config.toml
n_experts = 256
router_score = "softmax"
router_cosine_scale = 10.0
groups_per_token = 3
lr_router = 0.000491
lr = 0.00257
beta1 = 0.95
batch_tokens = 65536
Below are experts of layer 2 (counted from 0) of a mixture-of-experts language model. Rows are named router (the router's row for the expert) and show model dimensions 0-127. Each number is 128 + 32 x the weight over its row's rms, rounded and kept within 0 to 255.
After each expert's rows: "comes after" lists some tokens at least twice as common just before its tokens as in all text. This comes from a sample of Wikipedia text that the model never trained on. Tokens count by the router's weight.

# expert 50
router [ 85 106 153 130 107 101 149 194 106 195  39 125 159 116 126 161  51 140 128 111 166 141 146 126 141  56 134  90 111 107 158 100 167 133  76 112 142 120 104 172 144 145 177 149  83 115 151 149 105 107 167  78 182 148 156 159 105  54 117 170 130  91 119 120  81  91 145 165 120 107  78 105 139 127 115 152 129 150 147 112 199 122 125 119  93 120 115 116 143 185  54 137 110 121 117 160 115 153 174 113 114  81 147 115  71 103 140 189 115 152  98 158 150 171  73  87 118 100 154 156 141 139 113  86 134 130 135 142]
comes after: "ea", ".", "ti", "ora", "ren", "ies"

# expert 96
router [ 74 100 150 115 147 126 115 159 110 163 155 144 188 161 134  72 139 144 149  99 148 155  65 109 157  90 141  99 121 170 169 109 199 116 195 115 141 120 122 111 130 152  96 105 163 143 154 157 118 102 157  84 167 160 150 121 149 122 181 174 164 167  93 128 147 146 114 181 138 172 146 120 137 149 120  74 137 136 149 149  88 153  93 150 123 175 175 165 145 117 117 167  99 152 105 112 112  98 137 128 102 101  87  79 176  73 131  87 115 115 138  78 175  36  97  55 142 149 147  84 152 128 106 120 186 141 173 157]
comes after: "=", " 3", ":", " 6", " –", " 5"

# expert 172
router [151 149 113 148 117 130 127 135  45  59 138 136  71 143 119 164 113  86 161 188  95 107 199 167 111 180 149 119 115  92 160 187 105 109 156 149 119 138 132 103 123 145 144 130  91 120  40 131 131 186 168 168 147 126 128 108 106 123 133 107 107  69  96  78 155 118 166 173 144 154 190 106  90 119 145 104  94 108 175 112 122 147 173 129 127  99 139 161 139 127 120 115  75 128 142  99 136 122 141  92 140 141 101 179 167 108 178 139 126 138 138 190 173 169 124 102  51 157 129 104 138  95 181  86 140 186 127 151]
comes after: " to", " and", " not", " that", " he", " who"

# expert 223
router [ 73 140 148 131  83  78 185 185 128 125 123 165 106  70 133 112 116 117 146 164 116 141 182 123  81 118 157 133 145 105 196 117 154 187 143 151 158 140  85  80  81 114 135 117 127 159 147  79  83 117 168 189 142 198 150  85  28 138 145  84 143 115 110 127 110 149 159 141 117 160 164 129 107 136 131 194  96 140 151 118 148 138 119 178  98 129 150  80 106  85 192 125 113 134 172  88 133 116 136 168 146 131 132 101 103  77 147 138 150 155 160 149 180 119 135 146 161  59 135  98  88 136 138  87 122 137 121  84]
comes after: "\n", "-", "|", " In", "In", " 18"

# expert 106
router [142 135  82 133  87  93  94 174 100  85 144 178 122 110 134 133 139  98 152 170  90 156 169 144 145 132 179  89 146 114 107 122 128 153 192 129 106 123 109 160 130 174  93 106  96 175 125 112 118 141 115 188 124 219 112 129 125 151 127 154  65 114  89 116 107  87 113 122 135 166 146 130 104  97 137 146 171 144 213 161 105 132 118 130 117 109 134  51 104 148 161 128  63  92 125 122 139 161  91 130 142 145 165 199 129 108 131 164 141  82 140 193  83 180 100 160 143 165 155 118 148  67 103  94 135 116  54 149]
comes after: ",", " to", " and", " was", " after", " before"

# expert 235
router [119 112 154 199 116 158 113  75 135 159  91 123  69 141 160 103 166 119 137  41 129 106 153 127 138 140 144 143 155  58 139 104 125 170  85 108  85 175 143  84 112 138 139 150 193  96 160 114 131  80 137 113  78 121 133 172 151 129 106 168 137  79 125 114 133 141  82 167 131 119 107  63 129 172 136 153 197 130 166 183 146 139  81 105 132  86 116  81 161 137 148 148 101 131 167 148 158 128 110  91  91 164 129 158 149  85 132 149 167 169  76 112  69 114  79 137 172 137 168 183 155 106 139 191 131 121 140 149]
comes after: "'", " Ne", " Th", " Her", " Al", " So"

# expert 221
router [159 134  49 139 163 144 125 126 165  89 167 132 123 106 105  99 154 154 113 164 119 118 121 162 111 118 141 196 175  84 143 108 130 134 112  90 183  97 185  80 147 153 141 146 167  47  99  71 159 119 107 148 121 123 155 121 141 219 131 110 137 154 115 130 125 159 161 113 131  83 150 117 194 135 137  86 174 115 108 176  98 139 120 111 189 115  97 113 124 130 184  93 159 116 123 157 143 138 101 104 116 207 102 119 143 141 104 118 167 166 160  61 112 122 188 193 118 129 141 178 110  66 126 133 103 127 168 116]
comes after: "-", " st", " p", " cl", " s", "P"

# expert 53
router [ 67 116  90 142 125 116 118 128 151 138 167  99 139 163 190 145 115 157 153  72  88 143 140 125  68 117 181 131 157 189 136  87 145 122 128 140  98 125  94 186 122 166 150 157 180 119 104 161 133 106  92  97 201 159  80 142 143 113 150  54 127  68 143 158 119 157 194  67  96 146 136 114  96 149 149 149  89 144 164 157 120 129 119 104  95 109  97 130  58 157  80 133 141 134 104  78 143 134 136 105 120  98 126 112  98  90 200 147 130 152 159 138 143 131 125  91  99 122  89 176 153 111 113  76 159 131 123  42]
comes after: "=", "\n\n", " =", "History", " also", " career"

# expert 91
router [143  93 114 109 119  86 188 158 101 141  60 156 195 168 139 139 178 211 152 101 138 184  97 140 124  77 170 148 129 140 116 176 117 105  98 118 105  80 135 196 139 107 107 124 114  91  68 177 150 122 164  74 122 125 137 114 156 153 165 129 119 129 117  94 173 112 142 113 129 133 103  61 170  69 149  91 110 115 124 107 160 155 138 167 162 103 163  89 156 133 104 136 146 104 172 120  59 107 123  55 146 165 169 118 105 179  79  87 114 147 144  85 135 163 168 120 119 126 121 114 119  84 136 112 116 106 134  79]
comes after: " |", "ti", "et", "ta", "c", "di"

# expert 167
router [ 63 162 107 100  98 107  91 150 158 108 132 120 154 115 161 172 136 122 116 162  52 133  92 104  82  93  61 106 159 196 168 129 145 164 157 111 132 149 147 173 170 123 156 148 167 115 152 123 162 125 126 123 163 205 138 119 145 156 190 102 119 133 124 137 148  71  96 144 145 109 117 140  36 162 153 188 115 135 119  81  96 182 130 124  89 102 149 178 165  39 118 128 141 128 160 113 104 146 129  91 144 110 114 173 163 133 172 119  89 129 133 144 143  98 156 152 171  77  95 116  93 154 144 130 138 178 104 103]
comes after: ")", " |", "|", ";", " Cup", " League"

# expert 79
router [154 121 112 118 126 140 143 132  90  97 158 168 122  84  66 163 120  80 106 161 126 172 109 123 160 158 170 125 129 179 134 151 111 100 128  93 194 122 152 137  83  85 130 138 153  97 125 201 168 171 115 185 128 146 114 129 121 142 137 153 133 144 151 155 145 102  53 170 208 127  70 103 157 107 109 154 108 134 144 149 100  63 175 185 100 127 185 134 117  79 132 126 104  94  80  83 109 143  97 159 132 157  85 135  92 103 110 114 103 140 130 117  87  48 144  71  93 104 187 145 137 123 158 160 115  78 144 158]
comes after: " (", " |", " and", ",", " of", " the"

# expert 42
router [ 92 108  90 186 150 116 116 149 103 137 120 168 118 120 142 144 100 153 141 160 142 178 123 129 134 172 139 121  89  91 127 153 136 141 163 164 131 109 156 116  67 131 145 155 171 137 122 121 150 163 149 177 186 144 110 108  91 137 178  98 139  80  99 111 103  45  79 113 164 144 162 135 142 114 112 140 140 185 187 106 136  71 121 173 148 109 157 141 127 110 134 121 107 115 137 114 110 143 112 133 212 137 113 239 130  95 134  87 179 101 158 113 136 125  86 139 146 108 201 171 137 101 126 103 135 166  60 209]
comes after: ",", " and", "-", " to", " by", ";"

# expert 141
router [ 54 155 149 176  80  98 132 148  76 140 110 142 165 123 134 131 123 119 119 164  80 164 143 136 113 149 175 167 111 109  97 159  96 140  89 153 151 101 101 141  70 130 125 157 171 171 141  93 129 166 173 126 166 148 128 123  57 195 129  99 141 141 154 116 135 179  72 114 117 175 118 136 125 126  95  99 140  50  91 102 182 119 160 173 110 134 115 101 121 191 137 104  96 170 112 109  96  85 146  77 162 144 120 109 126 104 122  91  94 149 176 128 153 177 121 157 140 120 180 100  73  48 142 165 181 130 110 113]
comes after: "-", "|", "\n\n", " |", " (", "–"

# expert 146
router [134 138 168 142  72 137 114 138  87 159  71  70 153 125 179 114 110  92 124  95 100 117 143 164 116 131 152 108 135 165 175 140 116 110 156 104 121  59  72 106 117  97 120 124 159 104  81 138 138 133 209 114 159 144 202 140 117 126 141 103 115 124 103 118  98 142  52 172 174 155 144 140  73 162 168 143 106 100 165 121 113 162 142 170 130 167 142 201 136  66 113 173 141 173  81 169 104 114 142 150 108  87 152 168 170  84  92 159  72 157 105 146 153 149 107 134 109 156 126 148  62  93 125 110 177 127 140 160]
comes after: "'", "(", " |", "’", "s", "us"

# expert 72
router [161 170 139 119 109  92 127 119 116  95 150 176 122  83  92 180 145  77 125 129 137 132 111 112 155 130 154 138 108 185 137 110  91 121 159 133 170 132 142 177 111  99  95 122  92  86 114 143 192 166  95 199 157 141 152  73 157 134 153 117  71 112 151 165 200 167  98 201 122 113 137 144 163 125 104 107 117 166 163  92 104 177 196 123 110 119 106 130 157  90 113 146 139 177  48  98 113  89 108 182 165 114  62 181 111 161 151  96 146 140 134 144 113 128 129 115  81 147 142 128 135 167 176 119 158  81 170 101]
comes after: " the", " a", " an", " and", "=", " The"

# expert 97
router [112 135 139 132  57 132  83 165 113 133 133 118  79 132 115 144 194 163 135  79 123 175 139 119 147 123 170 133 127 185  96 117 109 141 182 100  69 111 105 124  74 106 126  87  79 117 170 168 151 164 112 169 128 196 164 149 124 134 125  61 111 145  81  93 138  70  70 185 128 168 152 120 108  89 136 123 119 175 182 152 156 105 179 112 154 165 179 179 176 140 146 101 150 100 109  99  84 132 120 165 173 106 137 176 124  79  91 158 135 135 104 118 122 107 130 100 126 145 136  94 173 122 119  85 138  92  70 163]
comes after: ",", " 1", " 2", ")", "\"", " 3"

# expert 180
router [119 126  76 141 129  86 107 119  37 124 116 153 146 146  94 127 110 126 153 150 140 118 162 135  95 141 155 165 129  81  87  89 138  88 136 172 119 144 136 155 130 125 167  52 121  49 110 127 185 128  83 237 142 166 132 140 161 126 142 138 139  71 103 109 107 142 181 169 123 136 174 115 157 139 127 141 191 182 178 102 141 187 161 168 102  80 151 149 156 112 104 150  89 112 134 102 153  86  52 128 153 121 116 162 152 102 107 161 152  98 115 179  90 118 142 137 104 125 152 108  97  95 144 103  87 116 155 125]
comes after: " was", " is", " were", " are", " not", " be"

# expert 30
router [102 123 129 211 166  80  97 148 127 121 103 106 139 101 141 136  98 113 175 186  99 134 170 113 105 193 136  90  74  92 127 129 147 139 173 154 105 120 130  64 134 140 109 158 143 134 125 110 151 171 136 138 113 165  96 132 144 102 127 169 129  64  85 143  81 151 125 105 168  97 185  99  99 101 184 163 137 108 186  91 145 135  97 101 131 118 110  73 110 135 155 120 109  59 109  82 151 189 150 106 184 105 117 117 163  86 115 164 146  97 145 152 110 167  69 149 114 168 159 130 189 101 190 118 116 126  64 128]
comes after: " to", " he", " He", " and", " who", " she"

# expert 58
router [130  74 130 147 117 100 125  45  71 101 106 179 122 109 104  80 170 118 118  72 165  68 123 115 187 163 140 140 138 137 103  83 151 102 179 125 146 137 139  96 149  76  78  84 140 129 177 108 174 168 151 171 108 128 159 132 131 197  63 155 134 152 146 106 184 122 121 162 101 117 209 103 162 168 118 144 182 117 183 194 122 120 117 118 154 153 136 127 125 140 125 122  71 137 104 109 137 126 149 135 112 159 133 110 151 144 127 102  78 143  91 136 129 141 212 168 117 121 177 174 120 176 128 144 153 109 125 123]
comes after: " (", " un", " \"", " su", " Un", " Su"

# expert 150
router [ 61 125 163  79 127  79  91 123 141 106 133 151 137 133 102 166 151 117 138 154 105 147  97 119 151  98 124 106  89  93 136 100 170 158 119 106 168 161 122 107 105 122  86 121 110 155 104 117 100 136 140 153 189 195 148 142  88 121 180 182  99 138 136 164  85 155 141 115 171  98 110 131  87 114 180 123 163 173 152  76  92 151 147 149  94 171 134 104 132 110 159 110 106 127 145  36 155 171 188 137  95  90 182 129  65  97 157 140 161  90 171 134  83 141 114 200 129 187 103  92 112 189 127  96 141 125 100  94]
comes after: ".", ",", "\n\n", " that", " where", " when"

# expert 213
router [ 87 100 146 139 117  96 137 146 108 113 127 181 138 130  82 102 161 118 217 132 141 121 157 154 134  89 171 192 139 151 101 138 113 107  82 162 133 163 164 193 149 156 163 153 121 143  91 127 121 129  61 147 111 184 144 125 153 139 160 115  97 104  94 135 156  92 149  78 123  93 148 150 131  75 185 125 192 164 111 201 159 193 130 143 100 101 102 121 149 159 107 110 111 153 153  93 105 131 140 117 120  62  76 134 164 159 125 113  93 142 165 129 179 134 168 115 115  67  88  78 159  84  98 100  77  98  94 137]
comes after: " was", " a", " were", " be", " is", " been"

# expert 22
router [179 120 140 147 166 109  79 112 118 130 125 137  94 108  78 152 186  68 131 153 117 127 123 148 151 195 103 134 121 101 152 154  99 164 139 175 168 129 151 110  98  85 120 139  71 144 117 167 170 156 127 138 135 164 131 141 100  58 133  90 141 155 124 153 140 180  77 134 142 103 182 150 177 114 132  89 126 139 161 159  98  58 168 124 123 104 159 136 108 104 155 132 105 160 162  57  70  48 103 139 226  81 137 117 117 136  96 140 118  78 109 165 152 147 104 114  95 138 142 130 101  97 149 147 126  53 106 145]
comes after: " to", " and", " of", " for", "-", " was"

# expert 62
router [159 146 142  97 185 140 168 138 103 162 135 100 143 145 104 117 118 112 156 146  99  92 136  89 120  70 123 103  80 156 140 144 142 161 141 140 134 119  36 163 125  86 115  79 107 149 115 161 150 102 116  80 119 179 139  91 135  65  88 121 132 172 182  59 105 158 147 155 126 147 140 176 114 122 164 175 172 169 180  91 136 148 139 124 182  67 166 132 155  92 125  78 134 164  90 132 140 108  71 156 144 130 116  74  99 145 131 143  80 164  98 146  89  87 118 146 138 119 156 189  84 179  74 119  90 164 104 133]
comes after: "|", " known", " used", " However", " however", " said"

# expert 0
router [ 87 144 171 152  91 150 171 137 124 126 143 112 142  96 146 117 148 123 117 163 188 104 132 116 126 135 121  77 104 197 102 160 109  86 145 126  78  94  59  81 106 135 101 140 127 118 176 110 147 115 131 114 106 161  88 146 113 145 139  71 183 120 109 104 126 141 151 152 147  93 180 180  85 157 108 155  93 116 146  91 112 148 151  90  98 102 147 100  98  72  86 104  71 112 192 123  82 157 160 142 118  98  91  34  85 105 127 152  68 182 174 163 174 151 120 116 112 120 167 121 147 118 113 105  94 154  76 178]
comes after: "s", "ing", "ed", " moved", " up", " returned"

# expert 193
router [ 89 120  99  74 129 117 177 110 181 125 109 107 143  91 147 160 113 114 161 127 117 109 104  90 120  45 165 109 132 136 129  61  89 131  86 161 112 124  55 169 142 184  92  96 130 139 153 131 139 102  67  65 124  99 125 136  79  76 111 140 165  66 160 161 154 148 133  97 145 124 125 190  93 157 116  79 147 137 100 140 132  77  87 170  83 105 111 137 109 128  89 114 177  94 132 142 134 121 127 103 122  90  78 100  80 143 117 151 138 187 124 129 172 166  56 103 146 143 139 133 133 126  97 154 179 131 196 103]
comes after: "=", "adi", "igi", "min", "enti", "Or"

# expert 73
router [109 133 100 136  87 148 145 112 154 124 148 158 148 111 153 148 155  74 178 127  92 106 111 156 137 135 164 100 146 149 101 143 119 165 165 192 101 115  98  92 100  96 141  73 104  92 141  70 148 155 184  94 129 210  78 121  24  85 153  72 107 143 146 117 174 119  71 111 133 159 138 101  64  73 121 149 139 138 159 179 118 108  85 199 178 114 121 104 130 135 116 149 120  72 101 138  79 126 100 163 141 144  91 105 148  98 114 107  79 153 138 149 126 143 134 144 151 159 147  69 112 152 135  88 168 105 147 149]
comes after: " with", " for", " and", " by", "-", "."

# expert 41
router [152 126 121 209  64 151 132 133 175 127 114 163 153 156 109 128 102 149 184 147  74 138 157 164 165 113 180 127  98  83  64  90 110 134 124  82  71 114 123 152 135 150 102  93  60 172 123 160 142 173 125 169  84 133  99 134  77 138 126 160 139 141 125 101 118  95 165 107 154 135 136  84 110  89 173 133 132 158 140 104 116 100 137 107 119 160  93  70 131 172 112  87  32 165 129 157 126 153 128  95  92  99 156 166 147  79 155 178 171 120 172 150 152 193 125 136 122 111  97 110 162 118 117 122 112 101  65 142]
comes after: ".", "\n\n", ",", " It", " he", " that"

# expert 61
router [164 147 112 104  95 131  62 164 163 202 154  92 122 122 147 164 121 107  87 104 107 114 143 152  90 125 119 158 137 153 215 131  92 166 173  74 144 158  95 127 117 119 154 163 157 114 149 106 138 130 112 121 126 167 137 109 127  70 137 104 118 100  93 116 153 149  93 129 134 145  94 159  76 157 166 150 120 139 130 149 107 126 173 166 142 108 180 109 130  61 138  91 120 135  98 171  93  95 115 213 124  80 126 180 124 123 170 162  36 183  92 136 124 142 103 148 136 135 133  81 126  96  74  71 181 111  90  97]
comes after: "'", "|", "\n", ")", " 2023", "("

# expert 211
router [163 156  88 142  87 133 110 141  68 128  95 119 115 105 108 159 177 130 145  82 173  88 129 155 156 177 144 175 184  87 107 116  77 214 117 110 196 165 162  78 105 139  86 145 150 112 137 113 168 155 125 191 149 122 164 150 120 187 129 136  96 125  92  93 204 152 129 199 145 155 178 173 160 181 122 114 156 111 122 109 144 145 198 134 104 142 107 125 121 152  59 112  77 119 124 116 129 122 139  69 148 134 169  70  79 118 106 116 110 132 120 127 118 134 152 114 120 132 123 137 105 148 140 157 170 112 122 186]
comes after: " (", "=", "-", "\n\n", "C", " inter"

# expert 198
router [123 133 166  77 117 127 146 185 127 128  86 138 179 117 155 101  94 225 150 117 126 180  90 142  99  86 127 101  84 190 120 127 167  95  84 108 128  57 106 132 121 113 131 127 106 115  81 131 131 127 193  97 132 125 175 124 144  98 160 173 174 107 104 141  83  84 112 115  78 173  98  71 128 154 116 150 142 112 103 105 156 101 165 123 133  94 196 109 131 141 111 147 141  98 156 134 103 124 167 121  82 123 103  74  39 133 136 102 109 102 127 131 220 122 107  90 115 128 173 124 194 145 137 132 120 113 156 136]
comes after: "na", "la", "da", "za", "ta", "ra"

# expert 13
router [ 74 109 113 140 155 160 112  77 169  70 168 153 168 102 103 147 135 144 162  93 124 109 104 124 116  95 147 177 103 141  91 124 156 188 131 141 193 203  86 129 140 145 143 103 123 165 140  72  72 151 137 149 112 190 144 165 109  85 145 128  95 126 204 116 206 112 140 104 120 142  67 130  92 150 106 141 171  92 129 120 135 123 155 141 141  83 120 110 146  79 163  90 118 144  75 141 110 129 117 128 173 151 153 151 119 142  65 149 152 160 105  96 110 103 106 121 179  78 123 110 149 185 155 159 133 146 204  85]
comes after: " the", "|", " The", "The", "-", " early"

# expert 164
router [100 125  90 135 113 129 104 117  78  92 129 132 126  67 169 168 122  68 124 128 170 133 135 174 103 128 166 159 131 109 146 144 131 109 156  78 120 130  92 172  46 124 148 111 151 139 153  62 111 166  69 153 135 213 157  99  75 138 108 105 120 155 118 151 186  99 109 141  87 139  88 143 122  67  91 110 134 119 188 110 113 176 177 155 124 157 127 180 138 115 141 141 138  97 133  83 159  88 121 160 119 108 159 196  86 120 157 116  78 102 143 136 144 124 148 185 150 111  92 101 158 117 170 139 113  92 172 202]
comes after: "\n", "\n\n", "\"", " Stadium", " •", "Area"

# expert 220
router [155 211 115  84 124 155  94 164 101 150  86 149 148 147 115 107 139 200 107  97 104 136 167  94  83  88 132 129 126 140 117 114 154 127  47  69 119 102  86 109 130 156 107 152 103 139  93 174 114  71 175  82 136 145 154 134 114  92 168 129 158 144 103 153 156  73 101 133 148 173 116  74 150 122  95 111 159  63 114 156 151 131 175 132 187 114 147  97 115 110 174 121  87  87 141 108 113 134 204 110 130 102 157 185 161 165 120 173 119 151 147 100 181 153  93 178 134 103 130  89 116 145 159 104 132 187 125 165]
comes after: " of", " as", "r", ")", ",", "ta"

# expert 29
router [128 132 112 120 144 136  51 109 160 162 116 132 152 112 177 119 120 186 131 115  98 133 132 138 149 157 143 128 160 105 145 145  47 166 129 133 155 150 219  93 110 145 100  91 188 147 153 114 151 156  70 121 113  60 195 131 141 151 119 157  86 146 121 141  98 162 111 145 131 127 136 145 161 142 122  71 109 134  91 135  66 111  69 104 128 228  90 167  63 147 104 125 158 133  83 171 158 142 128  29 108 138 150  80 141 106 135 149 140 115 159 124 111  67 166 129 105 134 142  87 137 126 133 158 135 143 128 128]
comes after: " C", "P", "C", " p", " L", " P"

# expert 19
router [158 176  73 144 137 123 142 128 115  69 149 139 182 143 122 184 129  69 141 114 147 162 112 130 135 136 197 102  89 171 113 142 166 155 151 115 172 219 100 144 104 170 103  99  91 120  80 119 114 114 134 182  45 154 137 105 158 118 115 154 162  84 166 141 125 156 112 154 139 129  84 127  61 170 141 167 112 205 102 160 168 111 104 129 122  89  69 108 120  85 123 188 138 100  90 124 171 142 145 125 136 109 115 158 100 151  78  79 171 123 131  84 115 109  98  98  90 117  97 109 165 131 139  98 133  90 130 143]
comes after: " the", " his", " The", " their", "s", " its"

# expert 6
router [175 175  87 124  88 141 105 120 130  59 144 142 138 114 153 168  69  83 179 150  48 153 182 123 153 159 131 106 131  79 110 136 122 101 173 129 114 141 105 154 112 102 152 139 136 132 108 155 138 146 133 157 165 166 111 139  92 159 151 188  78 126 104 139  71 110 129 158 115 106 213 122  99 114 107 149  87 147 153  70 102 164 125 145 120  99 180  88 133 118 159 141  69 148 138  82 184 148 134  79 162  92  93 177 147 126 160 175 169 112 185 192 114 166 123  81  96 165 122 126 146  94 132  95 145 152 120 108]
comes after: " he", " He", " and", " she", " She", " they"

# expert 233
router [157  87 126  78 142 127 130 166 130 195  75 142 154 188  66 154 142 177 145  57 139 154  93  73 147 100 171 111 138  98 113  73 121 127 136 163 140  98 134 120 139 134 163  55 104 110 145 146 128 108 121  98 190 150  93 129 139  97 135 109 140 103 107 147 128 122 125 172  92 140 206  46 126 135  68 167 176 167 118 164 110 108 113  85 178 109 144  95 108 120  89  95 167  97 121 192 138 154 146  91 141 150  85 157 140 108  77 141 124 132  93 116 153 143  83 145 110 171  74  93 136 180 133 134 152 129 129 126]
comes after: "di", "ti", ".", " No", "li", " el"

# expert 26
router [118 186  66 127 111 189  48 136 142 117 186 128 145 102  53 146 190 172  79 173 143 100 116 127 120 144 168 155 198 123 108 120  61 160 140 106 169 115 146 112 148 147 141  90 143 171 138 128 106 117 125 167 152 107 147 125 123 129 148  79 123 128 183 147 160 187 120 128 150 151 112 147 136  97 101  79 123  57 157  95 122 140  95 159  82 195 153 103 137  92 113  97 133 113 138 138 130  82  97 116 136 196  74 156 112 146 120  51 110 156 185 124 131 131 139 106 106 144  92 153 101 121 161 146 158 101 121 117]
comes after: "=", "|", "P", "-", "D", " |"

# expert 59
router [117 144 130 114 114  93 141 109 119 112  85 153  66 134  90 149 141 107 102 135 114 137 127 113  96 157  85 174  76  74  90 130 113  99 171 107 133 172  76 123  92  80 155 134 117 188 132 167 150  63 156 117 177 167  98 110 190 111 194 140 144 105 123 180  76 117 160 125 173  94 101 121 108 146 132 158 188 151 153  46  73 132 153 161  93 130 105 124 187 141 133 183  98 135 165  67 154 120 124 156 127 104 132 130 133 160 174 148 197  98 129 149 127 128 113  86 103 142  93 138 159 124 131 107 157 110  84  66]
comes after: ",", " that", " where", " which", ".", " when"

# expert 100
router [204 127  86 141 148  98 160  98 140 139 130  97 125 114  99 157 125 146 126  97 133 186 104 138 138 122 119 168  95 172 144 155 187 143 104 113 141 203 109 153 124 130 138  91 135 110 116 133  89 109 113 133 103 154  70  70  93 110  96  87 150  93 179 138 141 124 115 147 104 132 102 114 117 119  83 149 107 180  74 187 174 135 151 135 161  15 102 145 170  83 106 159 141  86 104  79 142 147 120 175 163 120  86 164 107 162  92 137 183 118 128  59  96 139  77  77 153 103 104 139 118 143 127  75 140 103 162 128]
comes after: " the", " The", "The", "the", " its", " new"

# expert 4
router [ 97 114 106 110 105 105 120  97 132 101 108 100 110  86  94 141 102 139 197 130 123 138  77 120  71 115  51  91 112 155  98 107 142 159 125 153 137  91  68 140 150 160 109 204 155  99 173  95 115  91 105 121 139 203 138 101  85  77 136  90 164 187 146 105 155 168  45 144  80 140 106 131  87 138  76 157 103 110 129 144  83 156 180 126 157  70 115 129 109 136 100 180 150 139 110  87  75 100 100 118 157 116 116 140 114 136 143  87  87 156 119  98 166  75 117 104  82  99  98 137 120 160 161 100 170 110 132 113]
comes after: "\n", "-", "E", "ate", " Champion", "se"

# expert 60
router [124 141 213 110 159  94 138 183 185 132 127  51  79 110 173  84 160 164 160 160 184 112  58 157 143  91 146 115  97 157 164 102 165 124 163 107  98 120  47  99 153 177 155  69 101 156 165 158 111  83 108 134 124 206  79  71 159  70 132 160 147 125 161 147 146 123  99 124 132 108 141  92 119 108 111 167 163 151 151 124 117 115 189 159 108 160 163 130 138  46 120 129 114 157 142 146 124 114 134 120 150 131  88  92 146 151 141 164 130 113 119 127 114 107 165 150  90 141 128 114 159 107 130 136  97 150  99 154]
comes after: " 0", "s", " such", "ed", "d", "ing"

# expert 163
router [145 166 123 187 143 103  64 145 115 122  87 188  79 158 111  94 171 127 126 166 103 140 140 118 153 184 169 112 135  81 126 144 111 135  78 143 123  86 136  55 100 147 135 152 130 135  85 176 164 146 141 220 172  87 112 132 152 118 108 113 107 107  80 100 197 132 120 122 155 116 175 150 143 121 127 120 131 120 143 135 126 180 151 141 141 124 168 169 115 119 115 107 130 141 176  58 128  91 171  85 164  96 153 156 175 110 202 171  92 127 143 185  98 143 158 105 113 122 118 101 172 105 162 156 151 134  64 172]
comes after: " to", " was", " also", " which", " would", " I"

# expert 16
router [184 115 143 142 175 159 135 100  91 122 126 126 155 160 109 145 122  91  92 132 168 111 126 102 112 118  92 126 157 157 138 181 124 167 166 111 160 127 120 155 103 158  97 115 170 140 155 121 181  95 144 129  72  90 101 124 135 215  74 133 126 178 162 131 133  71 155 153 130 135 121 165 104 219 156 114 156 185  86 173 133 157  73 115 113 176 165  68  67 171 148 101 145 132 172 127  93  88 100 130 143 163 176 138  71 107 153 158 116 167 153  67 129 133 150  91 115 166 102 181 121 139 144 113 154 148 140 170]
comes after: " |", " ri", " under", "|", " Result", " inter"

# expert 245
router [ 80 160 114 125 121 129 158 107  80 156 116 121 121 117 113 106 186 170  89  70 185  95 113 123  93 169 130 113 118  65  80 126  87 161 218 122 103  70 173 108 141 146  79 102 132 113 113 162 158 146  87 139 128 128  95 148 112 110  71  74  87 178 125 195 174 141 112 181 125 153 109 162 120 187  88 144 123 126 172 157 162 116  88 108 182 146 152 143 122 153 140  98 140 185 100 149 134 127 157 160 116 126 137 106 214 153 119 125 131 169 162 133 121  85 141 177 140 144 147 129 123 132 151 139 123 170  76 171]
comes after: "-", " out", " (", " Re", " re", " co"

# expert 15
router [131 123  70 155 102  95 120 130  83 100  73 109  90 102 115 114 128  70 186 145 117 121  90 101  77 147 142  99 116  66 170  99 116 113 132 137 172  98 164  80 138 131 108 128 135 136 127 104 119 152 105 170 166 125 102 117 121 127 117 104  92 150 152 150 117 176 136 131 162 120 167 112 128 144 196 127 119 159 154 139 161 150 125 165 142 138 210 115 170 119 131 135  92 165 177  46 109 127  63 131 159 145 199 193 120  53 160 110 159 167 145 199  66 143 127 139  94  77  87 118 101  80 135 140 119 139 151 130]
comes after: " was", " is", " are", "\n\n", " were", " also"

# expert 202
router [120 115 112 112 114 173  61 145  87 166  63 140 132 103 110  61 151 117 148  56 135  86 125 172 109 162  88  79 146 155 139 143 145 123 168 163 145 116 121 122 126 115 173 123 165 124 116 151 106  81 173 143 147 164 136 140 129 137 109 154  93 202 145 166 100 125 142 144 102 154  79 126  74 173 113 104 166 175 101 165  60  97 146 103 151 172 146 199  76 107  75 157 144 124 165 126  81 108  95 168  79 108 123  71  99 149  86 123 134 175 113 107 121 100 129 106 165 165  75 170 129  99 125 159 101 125  93 132]
comes after: "s", " C", "er", "us", "+", "u"